python train.py --n_layer=9 --d_shared_expert=0 --norm="rmsnorm" --tie_embeddings=true --beta2=0.99 --batch_tokens=[65536, 131072, 262144]
Below are experts of layer 5 (counted from 0) of a mixture-of-experts language model. Rows are named router (the router's row for the expert) and show model dimensions 112-167. Each number is 128 + 24 x the weight over its row's rms, rounded and kept within 0 to 255. Numbers have three digits each.
After each expert's rows: "gets" lists some tokens that make up at least twice as much of what it gets as of all text. This comes from a sample of Wikipedia text that the model never trained on. Tokens count by the router's weight.

# expert 2
router:151155106097128148149134109099104156130123093065134131102147143153148151141131107127133121073149098148121121164128107162109088125130095138146128121127107138124169070124
gets: " |", " 1", " 2", " 3", " 4", " up"

# expert 12
router:167108116119128132150136097123100132119151135140082160158163140182143141148116132124155123106198121126155132160158159101124119101149111113095136136091064118132149124132
gets: "\n", "p", "c", "b", " d", " c"

# expert 15
router:125152130122145143157158119095125161121154144146114103093106179109092162150093125127114127123152092105172160180167156162085120142109109102122140115100096122082159116118
gets: " of", " for", " by", " in", ",", " on"

# expert 6
router:116163128116132136152148112120128146113154133092112134153107139164073121134116103129116122092131112119157113165189154162122139157100131144155142105094128100127142116142
gets: " |", "|", " ", " 0", ";", " 1"

# expert 8
router:103140143115155076131165155096131147118154121127113138149172110130094145144149134182163120081134087110165160117112089157118162147105119103106125105150129110106124096159
gets: "\n", ".", "==", "===", "°", " =="

# expert 5
router:125150126069115120128123150109119142176128137132104153145105185142095129159116140111100146127134105117115164110152187151138153161102115109118128113119096112133108162113
gets: " a", " \"", " –", " an", "th", " April"

# expert 4
router:160134136137152102147153123105110146102134159129122152080147147169127075109155121140121134168148075097166114158165155141100130105141155115107119110139136151110194124161
gets: "-", " and", ",", "–", "'s", ";"

# expert 13
router:140128098142116149152167111098149121133148129123076166125098142112117122141107143117091150083148080120146129163175169144098134131120118125138147121086087059121124103122
gets: " of", " (", ":", " In", " all", "In"

# expert 10
router:173147127072134098156139123098121141118147123088153139132125159127123155158120131093170156141157122121162101174092161117128110144152138122118092148090131149138153118118
gets: ".", " season", " States", " World", " team", ")."

# expert 14
router:162141165111162116156160107096107157141126140152115131119117126128110150115097097106132155131147081107176105167146159144113102127101109106133121114145102118078127130184
gets: " the", ",", " to", " in", " was", " is"